{
  "n_layer": 10,
  "d_model": 128,
  "normalize_top_k": false,
  "init_std_router": 0.0236,
  "norm": "rmsnorm",
  "qk_norm": true,
  "parallel_block": false,
  "init_std_up": 0.0661,
  "weight_decay": 0.0,
  "decay_fraction": 1.0
}
Below are experts of layer 3 (counted from 0) of a mixture-of-experts language model. Rows are named router (the router's row for the expert), gate (a neuron's input weights, with its number), up (a neuron's input weights, with its number) and show model dimensions 0-127. Each number is 128 + 32 x the weight over its row's rms, rounded and kept within 0 to 255.
Before each expert's rows: a language model's description of what the expert responds to. This comes from a sample of Wikipedia text that the model never trained on.

# expert 38
Description: Numbers in tables and stats. Standalone small integers in table cells, totals, heights and percentages, e.g. 13 tournament finals, 6 ft 11 in, | 14 |.
router [105 165 166 124 114 109 157 132 108  90 115 175  95 165 129  92 126 179 143 147 141 122 143 120 119 145 147 118 130 149  76 129 147  68 134 142 151 171 135 118 113 111 124 157 151 114  77 188 145 129 141 109 157 139 104 104 156 106  96 115 159 148 132 155  73 138 108 136 162 104 154 138 181 103 101 109 171 187  59  42 175 127 136 157 169 122 117 122 121 161 141 115  91  99 102 111 133 189 115 118 116 119 103 182 158 144  58 118  95 134  80 110 168 194 113  94 114 165 101 131 171 202 183 155 170  53 120 195]
gate1 [184 163 158 111 114 118 159 160  99  80  68 134 157 150  61 133 146 107 148 133 175  86 100 116 171 112 127  93 198 131  89  56 114  63 110  89 155 144 147 159 172 120 159 120 150 110 136  75 123 148  97  94 137 153 122  56 111  60 157 113 142 100 139 168 119 140 147 120 183  82 169 142 128 141 175  88 179 122 134 145 121 194 119 110 109 146 101  98 136 104 113 105 132 160  74 153 155 138 106 110 124 142  86 170 166 107 126 158 135 161  98 178 159 117 144 131 160 135 118 183 132 152 180 150 176 156 118 193]
up1 [147 126 191  90 173  90 124  97 185 175 108 126 124 105 143 122 124  91 168  94  91 138 153 167 153 138  84 199  46 187 124 142 112 157 113 115 179 144 118 149 105 106  91 122 108  73  82 126 159 177 201 139  57 115 117 140 116 157 100 126 105 111 179  72 113 138 152 111 147 157 133 136 149 124 113 159 158 101 116 131 162 122 166 174 137 113 108 123 162 141 123 123 103 145 124 141 124 141 137 112  69 122 133 160  99 100  66 132 160 125 167 197 118 143 155 136  91  81 122 157 169  86 108 131  41 118  73  98]

# expert 55
Description: Verb-start pieces. Opening fragment of a verb or noun after to, the, of or was, such as ev in evacuate, re, con, st.
router [110 150 162 210  85 154 150  98 159 105 115 148 169  67 126 134 195 140 149 152 110 149 156 147  78 192 118 100  96  64  95 132 152 141 144 135 152 168 125 181  98 141 104  92 165 151 131  98 117 178  94 129  92 101 143 105 107  86  89 118 149 145  89 155  43 133 160  75 137 149 137 120 140 122 142 143 135 100 138 134 161 130 147 116 151 104  93 153 155 141 105 113 136 100  89 151 188 184 167 152  97 167 139 123 140  99 152 180 119 166 109 108  94 128  98  20 136 151 162 161 101 125 161  79 160 104 117  86]
gate0 [ 81 123  71 111 144 162 134 141 162 126 153 136 112 167 131  38 137 145 177  96 122 137 167 106 141 172 129  96 186  91 147 130 139 130 156 160  74 182 125 178 130  96 164 172 138 123 105 132 134 134 128 113 128 116 179 102 107 124  57  70 105 102 128 213 119 150 126 163 152  35  91 133 101 103 163 175  90 161 133 161 126 157 133  69  96  99 160  85 139 113 120 130 149 134  85 124 136  79 104  97 109 181 125 106 113 128 157 135 158 106 128 104  89 131 166 103 148 119  72  66 144 102  77 140  94 172 135 111]
up0 [125 146  55 128 129 162 145 172  87 103 112 143 128 165 134  86 107  96 138 197  69 123 131 163 135 170 175  76 121 120 128  85 128 181 139 145 110 125 134  77  59  90  88  61 110  99 145 116  97 120 215 108 102 129 122 115 105 111 128 126 160 109 115 165 186  99 151 136 143 134 156  96 125 149 117 136 149 130 105 182 102 181 197  60 114 110 125 160 111 180 148 127 131 170 150  80 103 116 119 109 164  87 120 104 114 180 120 124  95 137 108 181 111 148 162 122 124  97 100 112 166 159  43  99 114 161 160 137]

# expert 29
Description: Year digit chunks. Leading digit groups of years like 194, 198, 199 after in, In or a month, as in died in 1945.
router [ 66 112 152 107 103 141 141  99 116  91 124 146 111 102  94  83 118 162  88 149 119 154 169 144 137 204 159 116  74 111 120 113 158 132 128 109 125 144 150 138 190 108 142 109 126 112  76 135 139 126  81 119 157 162  79  90 100 122 133 133 187  63  69 195 108 180 139 141 126 172 158 113 127 114 138 126 139 158  96 114 138 150 158 185 178 152 160  78 134  97 156 184  69 114  69 147 153 200 124 164 134 157 165 135 146 151  77 159 104 124  62 148 180 150 150 126 100 111 120 141 118 141 167 131 154  44 140 149]
gate1 [111  46  85 139 148 118 104 115 130  86 186  89  95 100 163  83 177 153 116 115 148 148 120 212 122 130  97 142 138  88 112 144  75 152 127 118 110 163  82 116 143 134 120 115 132 109 147 130  78 103 117 163 125 132 158  84 187  77 154 116 164 118 111 118 192 115  97 168 177 120 181 116 118 102 101 161 121 182 135 126 111 176 129 147 211 155  98  94 167 158 105 122 100 128 117 126 137 105 140  79 179  94 127 160  95 131 169 169 174  93 111 162 100  85 143 100 150 105 159 148  93 155 150  69 159 123  69  86]
up1 [180 150 179 143 122 148 117 103 136 167 104  95 112 129 115 122 141 110 159 135  99 117  76 115 147 138 128 175  65 124 102 137 133  68 149 178 160 164 122 145 140  92 144 151 146 137 123 132  98 150 124 180 103 106  93 110 110 131 115 163 142 130 151 185 103 125 142 102 206 151 125  69 121 173 112  58 178 117 120  96 143 149  96 229 176 135 184 129 147 167 125 122 195 159  66 147 138 119  93 127 115 186  81 137 158  91  98  84  89 149 146 131 142 160 141 186  85 131  95 162 151 107 119 156 183  81 130 157]

# expert 16
Description: Numbers and symbols in tables. Digits, slashes, minus signs, currency and question marks inside tables, statistics and formulas, such as 1979–80, −10.8, $1,178,703, |k|/2.
router [ 91 113 114 140  84 172 189 133 114 115 145 126 161 157  99  93  67 199 117 150 120 177 112 123 162 121 176 110 177 127 138 112 160 134  58 133 166 153 122 132 111  88 112 110  92 196 150 150 108 171 147 111 176 100  88 118 143  73 135 122 138  88 104 153 124 125  47 164 133 142 147 199 122 120 101  93 101 148 108 140 167 186 157  88 110 171 135  95 132 207 106 111 104  84 106 140 107 140 145 105 147 113  96 109 158 153  94 183 139 149 116  90 105 141 164 132 141 143 148 118 128 189 139 176 130  70  73 172]
gate0 [168 185 159 237 170 149 100 122 104 189 141 166 109 127 118 140 138  83 148 116 113  79  93 168  97 102 134 105  99 157  52 126 102 113 130  96 128 119 123 163  91 102 122 130  85 169 123 176 138 120 130 149 126 118  65 158 156 109 122 162 120  96 150 129 132 137 142 129 108 117 121 158 173 135 129  72 159 165 146 155 133 135 160  99 104 152 155 100 132 172 136 142 180 116 146 129  67 157 135 152 103 133  93 107 111 153 151 157 128 169 114  62 212  76  77 158 128 155  64 113 116 125  81 126  73 199 126 131]
up0 [121 149 160 140 158 117 127 111 141 184 163  71  99 135  57 111  90 105 127 167 136  66  97 126 211 126 105 155 110 107 128  95 146 143 111 151  63 109 148 111 182 195 162 205 130 117 143 193 112 199 110 108 166 100 122 140 134 152 129 164 101 126 101  99  78 105  76 117 118 170  98 135 111 116 147 113 101 120  78  95 148 166 122 122  97 183  68  74 146 106 119 115 162 154 161 135  86 107 100 108 121 148 160 170 102 134 130 111 186 122 154 117 101 144  78 126 153 202 117 126  82 175 135 125 107 140 141 138]